Experts of a small language model.
Size: 11 layers, width 256, vocabulary 4096, 28.7M parameters.
Experts: 304 SwiGLU neurons an expert, 2 picks a token, a softmax router.
Training: a variant of Adam for the experts, 8149 steps.
Below are experts of layer 3 (counted from 0) of a mixture-of-experts language model. Rows are named router (the router's row for the expert), gate (a neuron's input weights, with its number), up (a neuron's input weights, with its number) and show model dimensions 0-255. Each number is 500 + 25 x the weight over its row's rms, rounded and kept within 0 to 999. Numbers have three digits each.
After each expert's rows: a language model's description of what the expert responds to. This comes from a sample of Wikipedia text that the model never trained on.

# expert 3
router:519523539528491489446462488482484510546502498486522501490462472525504452485526469506537523492521492536507482505451468492485444487529524508464495500503449547524496455533476488504467505511437563528487451522501458491498510530504443485512509508499474516523514529507510496486453512501536507509521504472467510515492502517499496498502502514466538479518531566512507503490519485458525528548494494488483511458489481505495483469469507490533456475456505490506509499488486505498483499505481524558487491551488469512494478504485462480447483482500527512495487469514490485530525520490514490486535487501532471532474540499498517517491473441520508493494536532518526546478523489503464503507526503493524534484522517504518540504542463480509506546458516516507502529524458515481479468531547528
gate0:513483518483469496518494525513469515519474444548505518494530495514472477545509486490491484521564495516500452509494497537516542514475515466516455515523514473468519503507498449465500528479543502524481512469492512482474509516543511472534506521545507475533501518428493509471508505513538506539514502496508511527520506487512476516465523515517482513524452460498493456474503482493496491487475503473452484492526523456482456543532523496494469508482523497500544498505523527495535478533486513521499544505512523482509501542513501467547493532524478468441489467561483491496524533497503515455509532510528487486474516544489449514532448479495512511498516511466464499518543451532499513510473520512514564481535539487508500502548505512497522505521508516466528495509516489486502481504528493
up0:480531485454556510516510527500498480469469528480506479503480516474472519481511475520501500478512481486487528508531491525493486479474510444517442528491498496517452477488495494475556532471488503511491503488525516459469512483470524477482512555549519525499501517493456469478537503526506508510529494495524523541472523475466498480477484538508503501488513484507524467458459537521458513517506499490520534479451440472476490503459486482464478512494511498509520475489512501492488467476500539521502513549474505488495489507508475548501538506498459484493478514499518506518522471481546477507454500568524513484462532543507470471506521456501473498496470492463491453516525486455472510545452505475504495543536537497455486513497492483503556492489505479541528516525485462500510511461509519
Description: Inner pieces of proper names after a capital letter, as in Pal-om-ar, Ern-ie, Adri-en, An-ne, plus accented letters like é, í, ș.

# expert 5
router:472482464485503473511531499506519511521493499456529486476516493515441555518464484524506479518499492492455538497480525521491479523481519498500468484494544477506513471495563473489470490509493443506543540518447447500476497471488488493492528515488524490508516436536477482501524497509460464493477488509514517535468518482512467500479480485525486539482451446501516512477500530523480471521489502498469489460537505485470523481507478495471487528533498495440479475471514515497462481500522489444507502503501544498474530510514497508493535483521473506541527534456456482481505482513519433528486491519445512468503503480503503498485495523509466512526484499487505510531503519485493509550491508446492507538505494520495463527452483549543524528508457499497491508509497494505487552519477459
gate0:493517496464471519505500503504480500527558517526490527524538483521490477477504453496490466467485548501545521503494507493529485495508548529501504514507489501475515491534501509470497487484459502512504488533516523498497510538519471566484486523505453524485507517510488516499438504472466490496537469547505496493526498497489519516480477522529482434525511515513484509475540475473492499475533484461482478499506476513506511506492519474541492516457518471554487511509528496526468477469483488541530547534517485502487479510518517488519505551471543493499522475502531526502506470537516502520490523547488563547518492528505491479491501475468478523488476446478535518518538546554499468485506500532482519486477491487491524462523478468493463548495499485573473517507458546483492516462505478
up0:503514446485496512550489566480463472527521433490516468468552511515446477502475462495519492523510484486469489473515490468511453513510484526501455486493500498519460496512494546502510528512534493508506482495470518562517513498498510491457522537472494496496489513509496517524463495471495499538493465509493477500528513518498552492509472474542524493518520521510541479520524487487505485494482491467478507511482453492474508515504523490540529478495458479513468478480489491481489488492455511542481546521523471466479484496487521524472484474453514537471503482477514460492514468497496516538471471508510540494529491500475489490523496486494558495529494462471483483478530489541519501497509547474510514521525508514493507480512499493510476540497519442490444530449538511535442562507505484
Description: Periods, commas, colons after field labels, and function words like and, to, of, in, for that follow a noun.

# expert 2
router:525528472508474458534490516484521474489487501486487488531486521516460475498514555492480510476514537485482502462551494515508478505476492511538519528525534493495474529499466510472444472471462509475494513457511506477516477466503504455506461493499532495467470543492476495514488459542524540497474467514506481512508523562539512504486513536501485541524504497449460530515504465511477511475518475545487500520509474466526556504517482509515471523456517501568504483464482539494499562546486511504509491505506509503499515455489511490514500539512491477514449498480530474512497495543480492519465522475531498516493453526522511497527520507499508527489495467475482497450484490486517463511498471478467473505494499495538483533467534503523464488518457454513504475495536448540519497495473490
gate0:462487483447512494474500499480541496502522496513479483469504451499478512494514510506459491477496529532507480503483525525473489480501538510502522513525546526516549512498525477536568500524490488457539464514464547515488494478463468515484578570502519523519543494458489484475483518486505496501498489475500517476509463470484502509531516532467492485475494526512491499490486493493465490513546519467450490511481510516483477483483482461447483508513518493483488483553505499461472468494537501529460448478525478488491538517549533521503503509452524524521510539521508497521563492518537502511500515470492475520488533484468518503537538502500515490522476462508459497488461483503480488500493499496497491474518464518542462486480508553481511485477489491491523541482479482513543475460527485
up0:498481509472451507486492548483502499508486482511524532534506473499518514456507456518508561515495478546503433541474536532492541489495491514487486513457490476533517506483522499456513483503488452525543485481526534501485504499508432481493499477516469490508552496529505463534489535537501470487481532506507509516542499474443530516499525490511532497483493505493507482525557497554500541495512531482499491483481485534467536505507510512506494517495502520509502475493534471507450532498528512477534499526473487492531517472534540485509516468513504513472528497518491469512497515464472492480479488460516531476518502480503494485475501500462485503508496457517470536514497504490501496468516491518525456510448543499544513491467451479506534453530519486508459511448498458448478533529532500
Description: Word-final suffixes finishing a word, such as ating, ed, es, ing, ensive, plus common verbs like used, made, released.

# expert 4
router:524477467462512511503527535512489518516501510498507507493484489485495493489533503494527513507453511506519509456496477509563565500538513498472537505476483490492527461504508451517515544542536549526515480489540539513530469554488496526488495511516509471533516514486550521524473546512462470487491509471494461473541457485518503510513519493505533502488521519510478475480490518472530548488476505514480514525476518526497487528470538457471544506513506505532515531464526482504534438439476462492466500463515467486505486525528486464558511526496491485492500539525525502487525507502542481533504492468493488517502510487472477539530502512478538488542522507540491462513457506485493503482516505543521521514507515531503488491528486466529485479499513501493542516434495487458499468513521513
gate0:494507454474491513487502490498528496464505486508469502497531461534500552535459518509520497464455470497510515523470506514477510518461547481517524505524521540486521518521533526509515543533482492530471533546468479500515448550491516469487535472442500487508475494535476530504516506520503479515507520484487510478506494466487501532550478478496493499504456526487474536460473489535522519500498487518482526499539504505503545539514485506468501501518490476509531507523493514501527476497520477509539477550495526507472483467523466457474488511502492524488500563496466486503521548535508526489513551491469489510482512542469502534496482496536518481487520428523506497461458526474461503465479509486506440503505510479461503488532505455505483504500500505499536451442514481453484473485493504
up0:495494505496503529501511520490468461464504506493523542506520490513506470503478494506465483501505509470505487483521473530474505525509490493483480512518488501516507485526475507494542518482492516538529521496493545493543538477507492494498500519485492501459513502515575528537527505482495536507455481483498488477460464514497503465505556474509474459496536443505529453501497504513461467497528493528549460496503494516449516500528545548479512459464510479464502521526473487533438518457499539539533528491462511488522476502551523481515503496469548516469483477501471444475518506505512498500486456499476473472475467512488497486517525503527488513507506525467457527480479535473519502492519527473502489481456494533541498461520538532554498523452478468480466482466458485503500524496519487
Description: Second piece of a word after its first letters, or short prefixes like comp, pro, un, ex, as in Ex-che-quer and Ins-ign-ia.

# expert 0
router:511464524489505512514506525511507513470515524555500523515515451462509516511489502506507525524546489475532521526532522448560530503528527502476475528496536526468504520476520521477578495491529487516457481508471557565461498524513528561464513472493457501498529468529528515451546478529504494514489493477492508478487455469472481487500458506505478466488492507510500508491471517468476465541472524501512516498518553516522487508460511517471531508505488526540517532516508496476503485509537488479502496526527486507514468492505495520499520494471548489493529486525528526464481487486500471540495464520468452527544523448487509513534482481465519488522468513503499485525481469521482519484523521540482457507511502468454511493456504465513487496487497517517481508537501490471486504474513520
gate0:455514486519463516502506483525493523474514501530472507507517536487446509506477563469481464491489500469528486515466519531496508449495521497508504475532514521483507492489517519456524449549547508514515515511508486531511498460517455483506543506461464490470500500529515530515503509482491431515499459532499507505470523466504496475512494498467497466489481517487471521518486560475479522518509453509523493474532517512511495538523493465497459492456483505496514484523494488526437514512502511461556519495480501459490497513547508458496502520527483501492511488463550526523474492493494510527515447452493525498508509524483495504508513453470456497458494489536505466499523495482495481490491499478512527462493520563543536486495541492473501491474433457512473482512504473464479521484504497
up0:462550517525487502498513549528525520467478480450496527492532491544470480517496518508473476513524502536547540491506538530496497551492530470496500519479522534506523536494493481519506478494485512489462504488509522492461473527489488497486513534485523487464499458537519498477523541492494464494562470464546491479510522535485468476516450507455497523490482530504484506501531509478489471494523514538513514544487526514521485541538505470511474536476500512491516510530529494503524530522458490515511550490490472501491505476524514533467517457460496532489503509435469479488535493531542470521530487503491475472521473491470474512527500453502535503502500501502543496478479513515469486528489446483501559482495511506477515492533525520485492504481475473476496517513478456460472531460524452
Description: Single letters or short opening pieces starting a word after a space or line break, plus superscripts in km^{2}, such as c, W, pro.

# expert 1
router:512529523537494539481492471495475471520512478517504496552518528481514519492501491486487473512514512525483498516502499526446531479475449497528490497541469501488461494477473483516462453461485534509476523542523482475542520509503516535510519474511495533498474522505492492498470518415551526493503500480497501487490523517493525522477512470470459504509537503499500496536522480505531454490554484484516493525511514495506552505540496524545497536523482493483496482551514474535517559487516514517544511525485528520512455499517508477512448452499472518490485501509498521480477515525489505468530530518496535481516451526519491478457542516503485498446528521488482496501537528549506490519498451500506495454504467480481497449515524495439489449513508531470472477485513522494508533498519505
gate0:536462496485508515479482484498479476507555488511447516472466492489489494523479517495491497517512454522455513524434566582514507545501469475458484513502523517464527479517509484471464504513483524468494472497478494512501476501534521504468539512499496533562474492482500521506482579534509510497503515464442523479549513501468507528479491436515525486474497496501471503505493441502470523523478520505476463485519503498498471529519519494466512500521495476497521503532463493510501493448478488458483496507514470485510528537478490494492500509485538520481512510506519465531524531480503496461539527499530499513478511478510509496496481486465495500515506486494486507534462447499495521506498485490500529476439463519530468506540516518471547527480491521473480509511516490482504441509467498
up0:466505487509471510517509503505560510534536456491515556478467474549527482495542519505505518488521508471509496494451511515504542477504534535478491523500495479481537479535508489518520500493461517482473533513506476494474473507504515511480480561535482524511474508538502507499522457483521512459545514490487482520451497507449478491487487517494499484496477482531473484489507528464467489516496497513492523521505520481532525506525504498527504491522470554489543564522499512512481525550483494512512499499504509475479438479532527495491488498531451512514470509500496517461523496480512541545509530517505493503501437477445568470513480530522497515522526517535499502495439493501503507508527500475474483476504525496491512508489502515492517482554465533457552502506471534516511540555506458
Description: Table cells and headers after a pipe (Date, Team), digits in tables, Arabic or Cyrillic diacritics, and mid-word endings like us, ever.

# expert 6
router:468486498487474520513478458570502492500502496513489505505484505521521476490509527494475537467473492463483503514476496523464487516515475524531502466507487488543498489503511510539489513484550474456515517479509501481450484457476526504487500515478514506473508462472467501482518485494487530484511544554527550511449497478457492484537515513514544492473486476518525510511472528522485487441486512492527499503458496508501436476513486525509520481536466488476489499544472493496496475509507502526490510453458518474508558482461549523509496498502484508467515447494460504483480494446458558454497477491488474447491499516477504490470466508518485519471470471497510488494499472506541527480465510458518527534471505484511479504541474520485510494545532542497512541508512518542535474495482475
gate0:541486537468464533499472447508477532459523481475485503475492497494490516550509473522529545500494479515513465482483505479554499467514478490505524562481485495526526479517484482486522498441504527464493442499506486531517505481551494523512455481483504502551454544520495532513483518514529528529538536499493467450530448499482534492524508501486463498518501571504475513454456489486483484494545520479539523522507509489556524503490483529529483449520514480494486544498501443511517514505506505536482532496503482541489475493488483512521521511504493496495515502558467541521473535468490512482462480520540502502511480467513515477516504461472439511494492494506492512457497498504476526496466517494517503510494502499447477510485517498464513520489509505474509506532500526525528503488495496
up0:494504520511487471511494458524522560512483488502470509505504484553503487535522521477483541548508501525493428493508514494540503456478505544538501509486449501517500540533562496487485517529495501523521540482481495516499467500492479520491476485478533467500502511470486496526525505496521468490466539504522470546495490488520530516482460462481443498488500495530535516501460529493479537509476489504521511498512482470495495492498524540517487462503491511456514519470480533453532477491508531543501491534513461494497489526542519508502488506485457528489488562450549489494470493512515554475488502495479473463483511498513501480515524522504506498452509477541507484494494472498547493557495459468525450507508508489499490530508457538491525487495529506559539507525473482477482537496485518
Description: Line breaks and table pipes, was, is, were, also, and the ly or ately ending of adverbs like previously, immediately.

# expert 7
router:474492518485533518510519494448503515444481493530465501431526533490552513504462465497487455489485483506538455520502547477477473489480519464484500506453509473483528559518502554503539529524518451493505499488503533514529549479510514505549481505494491518498467534483500492530533501516476469536521511531517481487555524462517542489521485481549476476503489496520528461519505488547495534485502487477530493490487457503474469523503506504463495444497518504463483510508488482490512492492494506479504504469518490484488487553513496533466490519482493489499527518486512514523512511477488556467468544511556541491494532525521516475508538521491502491524497508495509501533502534472502503471495542539488494466488499505486517503503516501496532511481509436525485445498482513528485524463455526
gate0:533486461490464515487487476491477503527492494481531517477526494500498493491480488495496517544485539457510529480511523493512494459493488490479496482491536506560505551488542477483537457522522532477480517498544479519542484506478510503458535469504528486519439478533508529552497532486484503493550509520480499494473492478478521470456504481457532479472533512484482513476523454464504501468509527470448496501531448519527494490524500514505524522514466508446460470502492526463471486516482528493466533510514498499498525500556510479531527452515486468488498513500488488544505466489520469518472485475498478542513484489480472532487495480545507513498491534512476510467550442507521470455488474515478528469496516529516518507471553476478519500502498494512518506489499500461461557475518521
up0:516540497484518472497485465518503452462534489515509474488506521475453484487442469499506536486525546490502541513504467490503528467515509500476506511507508513455481504487545502482491509522485517529532495479497449483507502475483497489534529568492528562491475520518514518538491504509498510482508471452500516503477528496521529554489541485504513482526482478530479510511483468486476479484518471503544559506513490467497515509489537490480497504434467483491535557461479486504509515532502455494462495503487561508490500469526524503533498454531527522532455528483531515515466493523453471506494503484526545461527484505483525492475479521489496519497478506561454445493516521496462515493496482474519464484515494507473532465493478509478476508534487490497492483489471539507505513521470466
Description: Articles and determiners (the, a, of the, The), number words like four, two, and first pieces of words after a space or line break.